Experts of a small language model.
Size: vocabulary 37083, 86.7M parameters.
Experts: 24 experts in each of 11 layers, 160 SwiGLU neurons an expert, 2 picks a token, a softmax router.
Training: a variant of Muon for the experts, 540M tokens, 4365 steps.
Below are experts of layer 6 (counted from 0) of a mixture-of-experts language model. Rows are named router (the router's row for the expert), gate (a neuron's input weights, with its number), up (a neuron's input weights, with its number), down (a neuron's output weights, with its number) and show model dimensions 336-383. Each number is 50 + 10 x the weight over its row's rms, rounded and kept within 0 to 99.
After each expert's rows: a language model's description of what the expert responds to. This comes from a sample of Wikipedia text that the model never trained on.

# expert 13
router:63 55 31 59 63 55 55 59 52 51 55 56 39 46 43 35 67 64 52 52 47 71 60 49 61 43 43 53 37 45 45 56 48 45 44 47 42 51 26 71 59 47 49 59 61 30 34 35
gate1:56 39 58 48 43 64 49 27 44 49 55 34 61 64 60 47 74 34 40 63 44 49 44 62 56 47 42 48 60 46 52 50 59 54 57 67 48 47 34 65 52 63 56 45 49 47 52 34
up1:33 33 29 56 62 61 42 62 56 56 49 50 55 47 61 37 43 56 47 49 51 49 42 50 34 51 42 47 35 50 53 58 53 58 53 36 41 42 64 53 66 57 68 61 52 58 60 68
down1:49 60 49 55 57 31 57 65 49 48 59 49 55 63 50 56 57 86 34 55 72 45 65 52 35 53 37 57 65 50 45 50 45 55 52 46 61 53 36 46 52 62 48 53 52 62 48 65
gate2:48 44 42 53 51 45 43 60 49 38 49 48 49 44 55 37 75 51 50 51 48 68 50 47 38 47 50 61 40 59 60 39 46 56 48 42 43 50 39 54 42 64 53 47 54 30 46 64
up2:41 44 41 62 44 53 54 49 53 61 46 45 65 75 72 65 65 41 49 45 56 69 36 45 48 53 49 61 58 59 59 52 48 63 52 53 53 54 36 60 56 40 42 54 62 47 50 48
down2:81 53 53 63 57 58 67 54 60 55 65 38 44 61 48 51 53 48 69 54 54 56 41 59 56 42 42 67 53 59 68 43 54 62 48 39 52 50 31 46 35 70 58 46 50 47 48 63
gate3:45 45 48 53 65 52 57 37 48 54 65 38 73 49 59 61 45 44 41 51 36 41 52 55 39 48 41 61 60 56 55 66 57 46 24 52 54 55 40 49 48 46 48 62 37 55 46 50
up3:48 55 41 69 48 50 66 49 56 77 55 58 50 37 48 61 45 33 45 41 54 58 46 41 37 55 52 55 50 42 47 58 54 60 25 46 56 51 31 62 46 48 59 40 54 51 46 70
down3:70 38 63 45 76 49 47 43 63 60 48 64 67 56 66 48 66 50 22 56 42 53 56 46 43 56 58 46 49 48 44 80 43 47 57 60 42 53 57 51 60 43 50 56 39 41 29 67
gate4:41 43 50 44 38 51 61 42 47 42 43 41 59 30 75 50 47 52 36 53 40 41 45 50 58 39 59 44 49 48 46 55 63 35 42 43 48 36 44 55 52 49 52 50 46 46 60 34
up4:44 49 26 44 51 55 36 45 46 64 57 29 53 64 62 49 46 56 66 35 36 68 56 48 55 53 69 58 48 55 57 53 55 36 44 61 15 54 48 55 48 68 30 55 59 55 58 42
down4:47 60 48 56 39 66 44 52 43 42 52 53 59 60 59 37 51 39 40 64 41 20 62 82 38 50 47 44 47 57 68 50 63 55 58 46 55 50 43 30 28 65 65 63 50 48 54 57
gate5:43 40 53 60 47 60 55 49 57 62 48 55 63 40 37 33 85 29 59 46 51 44 52 54 36 48 61 48 38 45 59 71 53 59 44 47 60 50 48 40 51 48 45 50 43 35 53 46
up5:42 59 50 37 50 40 54 56 43 44 54 57 39 55 54 38 43 59 46 52 52 50 49 39 61 56 30 50 60 54 68 54 53 52 60 52 47 59 46 58 38 58 62 69 65 65 47 52
down5:21 41 60 44 52 53 58 48 53 45 43 36 56 55 42 43 47 52 65 29 64 56 46 48 49 41 32 38 65 44 35 53 48 56 45 40 55 56 53 48 53 39 40 54 46 50 40 44
gate6:65 67 42 45 53 48 40 42 61 62 43 51 41 48 53 56 61 57 52 69 47 54 43 50 46 37 63 42 25 55 52 45 54 55 54 43 65 67 49 54 50 74 52 53 60 53 51 59
up6:61 63 54 66 42 59 40 57 54 56 62 47 34 52 49 50 57 61 54 45 60 50 50 75 49 44 75 61 52 46 50 48 46 58 48 41 45 45 51 22 44 56 59 60 37 50 48 41
down6:43 56 52 61 50 44 46 38 57 73 55 23 56 32 49 44 52 53 30 45 50 64 66 61 58 62 54 26 56 37 61 39 47 66 44 45 50 57 51 45 42 50 44 52 45 36 40 55
gate7:34 48 48 45 67 41 38 25 64 47 74 47 57 51 37 41 59 41 43 45 44 43 52 45 56 41 56 62 61 60 50 34 56 59 29 57 51 27 59 45 61 54 32 56 40 54 49 38
up7:55 51 50 46 50 44 52 47 50 61 52 52 57 48 67 62 61 46 59 39 64 47 23 49 59 42 22 43 40 30 58 52 25 37 42 61 59 79 65 54 56 53 37 60 53 44 49 43
down7:55 49 52 60 44 48 47 46 58 21 52 51 51 41 60 58 40 66 47 49 51 43 38 42 27 56 43 37 36 38 47 63 42 58 40 45 44 32 58 35 34 40 42 49 46 52 42 28
What it handles: Pipes between table header cells and past-tense verbs of activity, such as including, published, played, studied, worked.

# expert 1
router:49 33 43 53 33 40 46 60 44 49 30 45 55 56 35 50 57 35 65 42 59 57 55 50 45 65 35 70 57 61 54 59 51 60 42 39 37 52 43 45 41 60 45 52 47 48 53 57
gate1:57 57 46 59 47 55 56 50 46 28 46 71 64 64 66 55 54 47 52 58 50 42 58 50 49 75 53 47 78 54 62 74 44 38 46 62 59 50 36 62 58 44 58 31 51 56 36 59
up1:48 33 43 51 41 53 43 41 56 38 46 59 55 58 54 45 48 56 59 64 53 52 62 55 49 52 31 46 55 54 83 52 50 42 58 73 65 58 51 47 50 55 64 46 53 52 54 68
down1:54 50 54 45 43 71 74 45 49 63 54 54 65 38 38 44 51 56 66 60 48 49 62 54 51 55 34 48 44 68 55 52 49 43 48 52 58 44 56 38 52 56 57 63 48 57 61 27
gate2:50 49 46 43 52 47 53 45 42 59 58 36 59 32 47 57 64 36 53 61 59 51 65 29 48 44 55 66 68 68 49 46 30 56 54 37 33 45 54 43 44 55 51 49 39 47 55 50
up2:40 58 60 54 51 44 45 61 54 55 46 61 48 47 54 66 52 35 37 59 64 58 62 35 62 56 37 59 58 41 57 48 42 46 73 44 56 55 45 38 34 46 63 43 58 36 60 46
down2:62 38 57 19 46 44 61 48 44 60 49 52 67 36 47 55 51 44 45 30 54 78 53 60 49 51 43 49 40 50 43 47 45 60 42 50 28 35 49 40 35 39 51 37 49 31 50 45
gate3:50 47 58 29 60 58 56 47 39 50 48 55 49 36 54 69 56 45 48 59 61 72 46 35 44 39 54 50 52 56 38 48 47 43 60 41 66 48 55 37 52 25 52 66 46 36 46 29
up3:52 41 47 55 40 60 56 45 26 33 32 63 42 31 50 55 33 57 49 41 64 40 58 68 30 48 42 61 58 52 55 53 42 43 46 62 41 43 51 63 43 63 38 52 59 44 47 58
down3:38 50 26 56 46 60 40 33 44 52 29 55 50 37 70 53 46 47 35 30 59 52 63 70 53 45 64 49 35 39 48 34 39 55 48 47 58 43 58 67 57 55 48 41 48 38 41 60
gate4:38 35 63 46 55 52 54 45 87 59 54 46 37 32 41 34 50 38 42 61 44 59 65 52 47 50 51 48 33 41 40 46 53 65 15 38 44 45 32 42 59 54 52 52 45 51 55 48
up4:42 57 51 51 33 31 41 54 34 58 56 48 61 56 56 38 29 46 49 52 56 49 71 62 39 49 33 52 43 45 53 40 48 48 46 50 30 55 44 52 44 57 32 48 37 61 42 55
down4:48 49 61 67 41 37 47 49 47 38 50 48 58 69 52 51 73 49 58 50 40 55 43 44 50 48 51 35 42 44 44 37 53 42 59 43 46 59 33 37 63 44 59 40 54 49 42 34
gate5:62 67 30 63 57 37 37 35 47 66 28 45 52 51 45 65 62 51 49 32 62 48 74 35 60 55 54 47 57 50 63 49 51 52 52 61 54 51 54 47 63 60 24 53 48 35 47 67
up5:55 46 52 51 50 61 45 37 46 47 61 61 46 59 56 69 49 43 51 42 46 43 18 57 39 39 59 44 49 66 56 55 59 60 66 61 52 39 50 56 37 59 43 36 59 44 48 64
down5:62 36 33 65 58 56 36 68 51 39 39 52 33 60 50 57 42 53 56 55 48 37 51 50 47 61 40 56 63 35 23 50 57 49 42 41 40 52 66 42 45 56 55 52 41 44 42 35
gate6:44 42 47 37 47 47 44 64 57 70 54 61 35 57 39 71 48 46 40 56 37 59 41 49 54 42 57 58 30 46 47 32 45 66 39 42 48 63 46 44 61 38 43 60 36 37 53 57
up6:42 41 45 47 41 51 60 52 34 36 54 59 52 48 45 50 40 43 55 55 49 41 45 47 46 60 55 57 29 41 60 30 46 63 55 51 52 63 41 53 55 36 45 34 63 41 48 34
down6:49 34 62 52 52 40 41 53 64 43 51 67 48 32 57 51 29 47 43 39 54 44 53 52 58 54 44 51 33 50 43 39 58 39 52 51 40 32 63 44 54 49 65 24 42 50 37 52
gate7:60 42 55 68 55 58 50 54 54 63 49 53 62 51 59 56 67 53 59 52 46 56 43 57 40 48 54 57 50 45 49 45 45 40 64 57 50 46 49 34 40 62 65 33 32 51 42 44
up7:57 40 40 38 48 49 70 43 60 40 60 49 55 32 47 63 54 68 35 47 55 47 51 26 42 29 73 58 39 70 59 36 41 46 54 29 50 51 43 60 54 50 48 77 56 45 58 51
down7:50 54 53 43 44 44 53 50 48 32 51 56 32 66 56 45 47 47 57 48 79 37 34 46 39 29 40 51 46 60 48 65 43 51 49 38 50 36 58 60 45 50 53 52 49 50 63 47
What it handles: First pieces of proper names, place names and Latin taxa, often in lists, such as St, Sch, Ch, j, h.

# expert 10
router:48 24 22 58 39 50 52 48 44 54 57 38 53 57 43 37 54 56 51 56 53 55 59 32 46 61 40 44 47 42 43 66 69 54 32 40 50 41 41 65 39 48 45 51 61 45 55 50
gate0:53 41 45 59 46 53 58 53 41 41 31 54 50 66 40 47 48 35 59 67 52 50 42 43 39 48 39 61 51 45 52 39 59 44 57 42 37 34 68 53 56 48 47 37 49 51 43 46
up0:63 52 54 46 20 74 54 60 45 40 43 61 42 44 47 51 38 54 40 30 62 51 49 44 50 47 59 61 57 73 46 39 56 61 58 53 38 51 48 55 44 53 60 37 56 43 47 54
down0:55 38 60 53 47 47 54 38 49 49 66 49 47 46 48 45 54 40 53 50 42 56 61 52 47 44 50 70 60 55 53 42 43 49 48 69 59 60 54 57 46 49 36 47 51 58 71 35
gate1:71 57 53 41 71 41 40 46 40 47 59 51 38 52 52 49 50 59 26 33 54 27 60 39 49 48 53 56 46 54 42 61 45 49 29 38 60 47 75 58 28 65 47 43 57 54 70 39
up1:40 55 40 47 40 66 54 55 45 59 60 36 53 34 60 53 50 54 58 64 73 47 49 29 69 45 49 57 58 53 58 47 50 55 53 58 33 54 45 53 56 48 32 57 37 63 73 43
down1:52 62 52 54 57 59 67 39 57 65 44 39 59 74 62 67 26 34 51 59 50 53 57 57 41 47 46 70 56 54 34 44 36 53 63 66 50 25 29 49 74 26 50 50 61 51 45 58
gate2:68 56 57 61 55 51 57 29 50 61 75 58 41 57 56 31 65 41 58 43 55 50 41 67 50 37 54 44 61 64 57 51 49 58 70 61 39 35 55 48 46 44 47 58 34 51 47 44
up2:62 37 59 60 42 29 55 55 56 51 72 41 45 43 60 36 38 41 40 57 46 55 44 35 50 60 51 49 52 68 56 57 57 38 51 59 32 64 41 58 50 30 45 59 35 52 58 46
down2:66 51 45 46 39 52 45 43 44 40 51 46 54 34 31 43 31 64 38 39 33 69 45 52 40 60 53 60 38 61 63 44 54 60 59 53 57 38 80 41 48 57 72 59 60 40 67 42
gate3:47 43 63 39 54 47 59 43 58 64 57 61 43 60 54 49 63 58 61 41 45 48 50 28 47 54 49 65 54 44 56 40 58 59 49 47 43 59 58 52 45 36 47 59 40 37 51 56
up3:36 54 53 52 51 53 44 65 32 43 40 46 49 63 66 62 55 55 54 52 40 53 41 47 40 38 59 66 24 45 57 58 63 34 46 43 46 54 37 71 57 59 50 51 50 58 56 54
down3:45 66 35 53 56 53 64 45 53 46 63 63 60 62 49 44 45 50 53 45 54 52 49 51 52 65 54 52 38 48 52 54 53 44 38 52 47 19 50 36 26 64 44 67 34 67 53 56
gate4:43 56 65 49 35 59 61 42 47 58 48 65 52 39 41 79 46 57 47 44 20 35 42 47 47 55 51 64 43 48 70 64 51 22 57 44 56 42 56 44 30 48 47 40 40 47 35 51
up4:43 60 56 46 46 59 28 56 64 33 60 51 59 43 41 37 46 42 37 60 44 53 67 55 26 57 43 55 38 59 52 63 57 60 48 27 39 54 43 52 63 60 43 47 46 60 55 61
down4:73 48 64 49 52 53 45 54 43 54 34 49 45 61 52 69 44 43 81 59 53 74 44 46 78 55 52 56 26 60 54 51 72 50 53 49 61 52 48 27 42 54 38 41 72 38 60 48
gate5:44 42 35 76 38 61 52 44 76 50 48 46 66 52 47 45 43 46 34 45 65 63 56 46 50 47 61 62 41 48 53 79 47 88 49 78 61 46 77 58 65 60 38 47 33 47 53 45
up5:55 59 33 52 63 38 35 60 45 54 38 64 45 61 55 38 41 47 42 47 66 39 47 50 41 61 62 52 64 51 44 35 59 22 49 48 57 47 47 50 48 47 61 45 57 46 54 41
down5:61 56 41 62 56 39 74 53 59 36 46 47 63 49 53 56 31 59 39 51 44 48 49 63 51 55 40 51 57 47 43 56 46 54 60 47 48 57 59 59 32 58 38 41 44 25 58 55
gate6:49 51 49 48 53 50 46 51 70 44 42 61 63 46 41 48 52 46 39 56 35 56 41 63 75 56 63 52 58 55 45 46 50 50 57 50 77 36 46 49 50 49 47 64 46 61 30 63
up6:42 41 51 59 52 36 54 48 43 38 60 45 56 43 64 33 55 57 46 53 50 46 32 51 45 64 42 50 44 62 43 26 66 50 58 44 37 57 51 28 42 53 59 36 55 53 47 48
down6:49 60 49 49 49 36 46 47 39 55 65 50 45 61 48 47 55 57 39 45 44 38 45 53 62 76 41 37 47 62 55 61 48 42 51 26 55 56 55 72 52 52 48 38 49 48 52 57
What it handles: Colons after labels (Arabic:, Clade:) and English given names like William, Robert, John, plus non-Latin characters in lead sentences.

# expert 20
router:43 46 57 51 55 49 42 60 50 24 38 55 50 62 37 65 45 43 47 61 65 40 59 53 46 48 63 60 35 49 43 51 50 51 43 25 39 50 44 59 66 45 54 44 61 67 64 41
gate1:44 48 48 55 37 44 38 65 52 50 61 36 43 51 47 56 53 49 35 61 50 47 52 56 56 53 44 53 62 40 44 48 50 37 67 45 48 33 59 48 46 47 45 50 44 53 43 57
up1:42 67 37 26 49 54 52 53 33 50 57 51 48 47 60 51 47 41 49 52 45 45 43 52 44 54 50 73 41 53 20 61 51 31 55 67 43 43 61 55 51 55 43 53 34 44 43 38
down1:50 59 52 47 33 46 46 42 46 46 57 47 63 41 54 57 46 51 45 28 37 47 58 46 44 44 39 38 61 38 51 74 31 37 35 70 56 52 47 46 50 35 49 60 54 39 38 60
gate2:53 58 47 49 37 51 76 61 39 57 31 52 28 51 47 63 67 50 48 52 47 44 47 58 60 34 51 46 60 55 44 62 53 57 47 60 34 50 41 62 60 42 54 51 52 50 40 45
up2:48 64 50 36 47 50 59 47 50 56 53 45 59 45 55 46 44 46 30 68 53 49 38 59 48 63 57 35 48 41 49 65 44 40 45 41 51 59 48 42 65 44 53 44 30 56 69 41
down2:42 39 50 65 60 36 46 44 46 44 53 63 46 54 47 52 64 58 50 44 63 43 43 53 36 49 43 40 58 32 62 44 54 54 49 39 44 52 47 59 36 45 42 49 50 50 44 60
gate3:26 63 44 40 49 54 59 51 65 33 48 51 58 52 47 48 51 34 57 61 70 44 54 50 56 48 63 60 52 52 41 58 63 49 52 63 38 62 49 48 58 40 60 42 56 52 37 59
up3:46 39 40 68 47 49 52 73 37 42 25 52 57 45 44 60 40 62 44 66 45 61 45 46 75 57 62 61 57 38 44 58 62 56 64 43 59 46 45 45 65 41 47 33 47 67 51 57
down3:55 55 57 64 69 55 42 39 74 47 41 49 63 47 55 52 41 62 24 68 48 50 54 48 47 43 35 28 63 37 46 35 41 54 52 56 55 53 37 54 31 47 54 43 50 57 43 66
gate4:39 55 54 78 49 53 63 37 53 55 48 54 50 43 60 43 55 58 44 45 34 51 46 41 42 54 40 53 49 44 59 43 63 48 52 67 67 32 37 56 58 35 39 42 54 38 43 48
up4:49 52 61 69 52 38 51 51 58 44 50 64 42 34 63 51 81 43 60 61 48 50 57 55 53 64 57 51 63 39 64 44 61 44 54 49 59 44 41 52 40 58 41 50 47 60 47 54
down4:55 40 45 54 61 61 44 41 54 65 38 57 41 36 76 64 48 41 39 45 50 59 44 52 49 43 59 61 69 37 47 36 46 39 55 36 72 46 55 39 43 56 43 27 58 53 55 36
gate5:58 26 40 39 63 36 75 48 49 43 61 53 46 42 39 41 49 59 56 50 50 52 62 55 53 44 59 36 67 47 58 47 53 73 54 60 36 34 61 48 46 55 55 33 47 45 37 38
up5:34 50 55 58 71 47 57 51 56 54 41 68 53 44 65 36 47 39 53 58 45 32 73 67 33 65 50 56 63 42 40 52 44 62 64 59 53 71 60 54 59 46 56 63 52 63 47 51
down5:56 48 39 47 50 49 48 56 42 43 62 49 55 37 41 42 44 47 48 59 57 69 53 34 69 44 45 44 37 35 57 42 33 55 57 37 63 71 38 36 35 41 43 57 56 62 51 55
gate6:56 42 38 57 61 67 51 61 39 42 47 55 51 40 49 72 40 58 49 38 60 54 71 38 39 57 41 47 36 39 40 69 57 36 39 49 43 70 54 57 52 55 48 36 37 46 52 28
up6:58 44 50 37 55 49 52 56 39 76 42 38 14 62 55 35 44 53 39 68 52 62 40 38 60 57 38 34 48 34 39 58 48 49 45 50 47 32 50 51 31 62 48 44 58 42 45 46
down6:41 66 39 52 37 48 74 41 60 64 45 58 55 42 64 48 57 60 49 75 45 52 23 50 55 46 35 53 40 46 49 62 53 55 58 41 61 43 44 51 48 55 53 62 59 50 46 67
gate7:44 42 62 52 53 41 45 56 47 52 47 52 41 43 46 32 52 43 47 35 46 66 24 58 51 39 49 36 59 64 70 47 37 50 46 48 53 26 46 40 51 66 44 36 47 64 59 58
up7:47 40 61 75 44 44 60 60 37 51 51 44 53 49 63 46 34 46 48 39 52 46 63 57 50 40 51 58 52 36 38 57 30 52 58 45 53 43 41 48 37 42 49 67 50 62 54 61
down7:61 48 37 24 48 33 60 52 60 59 45 48 46 34 60 53 62 43 51 61 51 56 45 45 67 37 48 58 39 29 50 48 61 46 74 44 44 57 36 45 67 30 58 52 54 35 55 52
What it handles: Opening parentheses, subscripts and spaces before numbers, especially in chemical names, chess moves, and abbreviations like (S)-3-methyl.

# expert 21
router:56 21 39 62 49 46 52 58 55 63 68 55 61 43 49 40 59 56 41 43 73 58 43 42 31 53 52 55 29 35 56 63 69 70 59 33 48 55 62 76 47 52 61 40 50 43 54 57
gate1:57 52 62 50 41 33 53 47 54 54 39 53 42 61 54 38 59 40 62 46 38 46 59 54 54 50 60 55 63 43 43 51 58 69 49 44 56 66 65 29 61 65 40 24 57 61 64 57
up1:43 29 41 32 42 58 52 64 56 52 32 46 38 50 53 49 46 47 46 59 36 27 35 52 42 38 49 47 53 68 42 51 55 57 41 40 46 35 41 71 59 34 42 36 44 55 51 52
down1:53 57 56 47 58 40 44 63 66 53 26 53 52 41 61 52 40 52 37 31 40 48 35 57 71 54 57 47 37 46 36 45 38 28 42 33 41 59 57 44 43 53 52 34 46 47 54 48
gate2:54 68 46 46 34 58 57 35 44 52 78 51 44 55 54 56 34 43 62 47 42 26 66 47 52 36 45 64 58 43 29 54 51 46 46 53 57 49 43 52 51 60 62 46 48 57 46 48
up2:47 66 46 53 52 51 57 52 37 43 53 40 58 61 38 42 41 44 41 62 38 71 72 39 61 55 47 64 56 37 48 55 48 55 55 52 56 53 52 66 50 58 47 60 33 64 55 39
down2:47 57 43 44 39 49 61 44 43 48 42 34 59 54 58 37 54 31 56 43 42 54 70 61 48 73 54 42 50 48 53 38 58 55 58 47 48 45 59 59 42 62 61 57 54 56 58 43
gate3:59 49 55 57 64 49 49 37 58 55 49 60 74 56 43 53 41 56 47 50 47 58 42 39 55 65 68 49 52 60 44 36 49 52 54 44 53 62 47 64 55 30 43 56 69 55 44 58
up3:58 47 58 77 39 37 31 46 54 41 58 47 64 44 62 39 44 71 49 52 39 42 50 42 40 55 62 62 49 50 66 49 39 52 45 52 63 41 64 47 38 41 55 45 69 48 50 64
down3:65 45 60 50 59 40 70 55 53 45 38 51 39 53 30 45 46 58 36 54 66 34 51 38 56 60 45 56 49 57 45 38 46 52 50 35 57 54 58 62 55 55 55 52 19 79 52 52
gate4:33 40 28 45 61 73 32 51 52 53 50 36 59 36 45 50 58 34 51 47 69 50 42 56 57 56 31 40 52 39 43 64 42 63 59 51 43 62 54 52 46 51 49 43 51 49 47 45
up4:56 55 51 56 53 50 68 57 43 44 62 63 34 52 37 56 33 43 44 46 59 48 22 35 44 57 62 50 47 49 54 29 32 38 20 52 47 47 54 53 48 57 36 20 59 68 48 51
down4:57 49 61 52 52 53 58 50 46 53 34 55 35 63 24 37 60 45 62 53 69 63 37 56 38 42 64 49 40 52 48 42 45 56 46 76 49 40 55 40 54 46 48 58 48 40 66 37
gate5:49 38 56 53 56 42 24 49 59 44 44 52 59 47 47 48 73 47 66 46 49 43 69 42 33 65 51 69 59 39 50 55 45 66 58 57 52 51 56 61 54 55 56 53 63 46 55 57
up5:62 47 61 54 51 56 61 48 47 57 54 53 59 52 38 44 54 72 35 35 47 64 41 51 55 65 60 62 32 48 42 27 48 58 55 52 58 49 45 53 43 38 46 52 57 47 67 42
down5:49 64 46 53 52 46 62 49 54 44 39 53 20 39 68 59 56 49 68 58 55 49 57 34 44 50 58 56 60 46 59 54 68 42 30 36 62 52 61 53 51 44 59 39 37 37 50 58
gate6:38 40 27 54 43 34 38 44 60 21 49 39 69 56 53 58 55 57 58 67 62 41 52 54 31 50 39 47 67 43 53 42 42 48 49 42 39 44 34 48 50 55 44 49 41 18 58 50
up6:52 40 44 52 54 55 50 41 61 44 34 56 61 39 45 43 69 46 38 49 41 47 53 53 45 33 41 68 59 52 56 49 51 55 22 45 62 32 58 34 44 50 55 45 60 55 56 42
down6:42 53 42 60 43 54 52 53 48 58 51 47 67 52 53 54 66 56 42 55 58 50 52 58 53 53 49 44 62 53 49 33 52 51 53 54 44 77 44 57 60 51 43 40 61 30 50 48
gate7:63 60 59 42 69 42 55 43 47 30 34 63 47 47 63 53 64 47 44 41 43 36 57 43 49 47 35 56 69 46 43 65 54 48 59 65 46 44 47 54 68 59 56 51 53 57 61 50
up7:37 68 52 35 53 42 78 49 39 59 51 44 47 60 25 46 61 57 34 47 36 38 45 48 58 50 49 61 58 58 47 38 77 70 52 41 47 44 42 52 40 51 47 43 53 61 62 55
down7:33 52 62 63 59 64 71 50 48 53 44 49 37 62 63 60 49 60 33 56 59 52 51 51 32 52 41 61 51 59 48 46 59 41 42 45 65 69 37 56 57 50 53 44 50 53 49 56
What it handles: Words and symbols joining list items or table cells, such as and, or, but, &, slash, semicolon, hyphen.

# expert 22
router:60 51 43 50 46 48 44 58 44 46 57 31 39 62 40 52 54 53 30 61 52 53 46 44 40 39 54 41 68 40 54 51 52 51 60 36 44 41 39 61 53 67 65 35 57 55 49 46
gate0:57 37 61 48 60 26 40 52 45 57 45 60 51 65 26 38 61 54 50 55 50 52 39 48 48 33 51 53 59 50 31 47 52 47 49 39 55 45 43 43 56 47 49 53 53 52 47 25
up0:55 59 40 55 44 36 48 56 45 48 51 61 49 71 43 42 58 51 73 65 32 46 53 31 44 47 50 60 55 48 55 50 42 47 34 66 42 49 58 47 45 49 54 64 48 67 57 35
down0:45 41 63 66 42 47 33 47 64 62 59 59 45 51 28 66 62 31 29 37 62 62 45 53 72 35 38 51 45 59 49 61 41 47 45 60 47 59 45 46 43 53 58 31 33 63 51 37
gate1:58 65 52 53 26 50 39 52 55 57 52 41 48 63 57 45 56 37 50 57 54 39 74 47 55 63 25 56 66 56 38 38 55 58 48 56 39 47 42 52 45 45 46 51 41 57 30 61
up1:62 41 44 55 52 39 53 38 42 43 41 45 60 58 35 39 48 56 70 52 47 32 43 62 48 55 41 45 34 58 49 53 54 35 46 42 45 58 50 51 50 46 42 51 52 46 49 40
down1:49 39 64 39 56 39 44 43 47 55 36 54 73 54 53 56 63 26 51 26 54 53 46 56 53 65 54 41 30 43 42 67 36 60 45 53 48 41 49 57 43 48 58 42 28 43 50 64
gate2:62 39 51 53 44 54 49 62 61 45 55 44 56 51 41 52 47 46 41 47 49 58 55 54 53 52 49 79 53 62 56 36 51 46 53 37 48 56 41 38 60 66 26 33 48 60 63 40
up2:55 51 46 43 57 49 44 55 45 51 34 52 62 57 54 38 35 51 43 38 37 64 38 60 51 40 37 57 57 53 45 61 47 59 66 55 45 57 41 45 55 60 42 47 58 46 62 62
down2:51 59 47 47 68 38 47 55 69 56 51 63 69 38 43 75 53 46 53 59 46 41 44 71 40 40 80 44 50 41 61 51 49 29 37 50 54 46 58 36 59 35 55 66 47 38 37 49
gate3:43 60 42 52 49 37 48 49 66 46 51 32 30 61 53 44 45 56 46 41 57 56 34 45 46 42 49 48 58 56 55 35 54 60 54 47 42 45 70 49 76 57 36 55 42 52 53 47
up3:56 53 61 45 73 62 40 58 50 45 52 60 44 62 54 43 37 53 32 46 59 39 47 57 52 39 41 44 57 64 43 32 40 57 45 54 53 60 56 56 55 52 56 63 46 49 53 53
down3:52 51 47 47 52 42 47 63 59 55 57 34 47 43 28 54 52 28 60 63 64 53 50 48 55 47 52 59 62 64 61 73 46 46 34 53 57 59 35 56 39 52 62 48 65 32 48 45
gate4:52 49 44 43 57 17 45 48 52 76 49 58 45 65 63 48 44 38 68 56 67 46 65 39 45 46 56 54 51 51 67 49 60 47 52 40 56 52 55 66 49 41 53 39 38 28 44 54
up4:52 52 46 46 62 44 49 62 53 57 54 51 50 58 33 36 42 49 52 57 59 62 50 62 47 60 37 45 49 66 50 45 39 61 47 51 56 58 52 41 67 60 60 40 53 56 58 72
down4:58 54 40 51 68 50 51 45 62 55 42 49 55 29 42 47 55 47 55 47 62 56 43 52 59 69 45 67 64 39 53 62 36 50 42 50 55 47 39 51 34 35 51 43 60 51 51 40
gate5:38 55 52 54 49 51 66 41 52 42 62 29 61 51 57 65 42 49 46 53 49 50 47 43 36 50 50 66 55 33 52 39 45 42 59 50 67 67 51 37 48 55 54 43 49 47 65 46
up5:60 52 51 41 58 59 47 29 62 41 44 44 37 65 50 66 45 53 45 54 44 30 55 39 67 48 54 38 42 50 55 42 62 41 40 54 59 54 28 59 17 50 65 49 36 50 61 44
down5:49 39 56 50 41 33 46 45 52 43 39 47 33 51 54 55 32 29 53 41 53 51 62 49 49 54 49 51 69 46 43 61 42 41 53 70 31 55 58 56 58 47 48 59 45 47 50 50
gate6:60 54 30 43 39 19 40 49 51 39 44 34 49 55 49 34 49 44 33 53 57 50 62 50 61 36 40 36 51 47 46 34 52 59 39 39 63 40 48 56 61 63 31 60 43 57 47 54
up6:58 41 50 43 63 37 45 59 49 24 54 53 46 61 61 44 54 43 37 67 49 40 43 62 40 49 45 49 56 47 55 42 70 43 49 45 55 58 52 47 37 50 56 61 57 44 62 50
down6:45 55 42 43 46 55 58 60 53 50 44 39 48 37 46 41 39 49 50 51 73 52 59 46 54 48 52 59 40 56 45 50 39 58 54 51 56 52 50 47 50 63 29 54 64 55 49 62
What it handles: Closing punctuation such as periods before paragraph breaks, quote marks, "!", ")." and heading ends, often after song titles.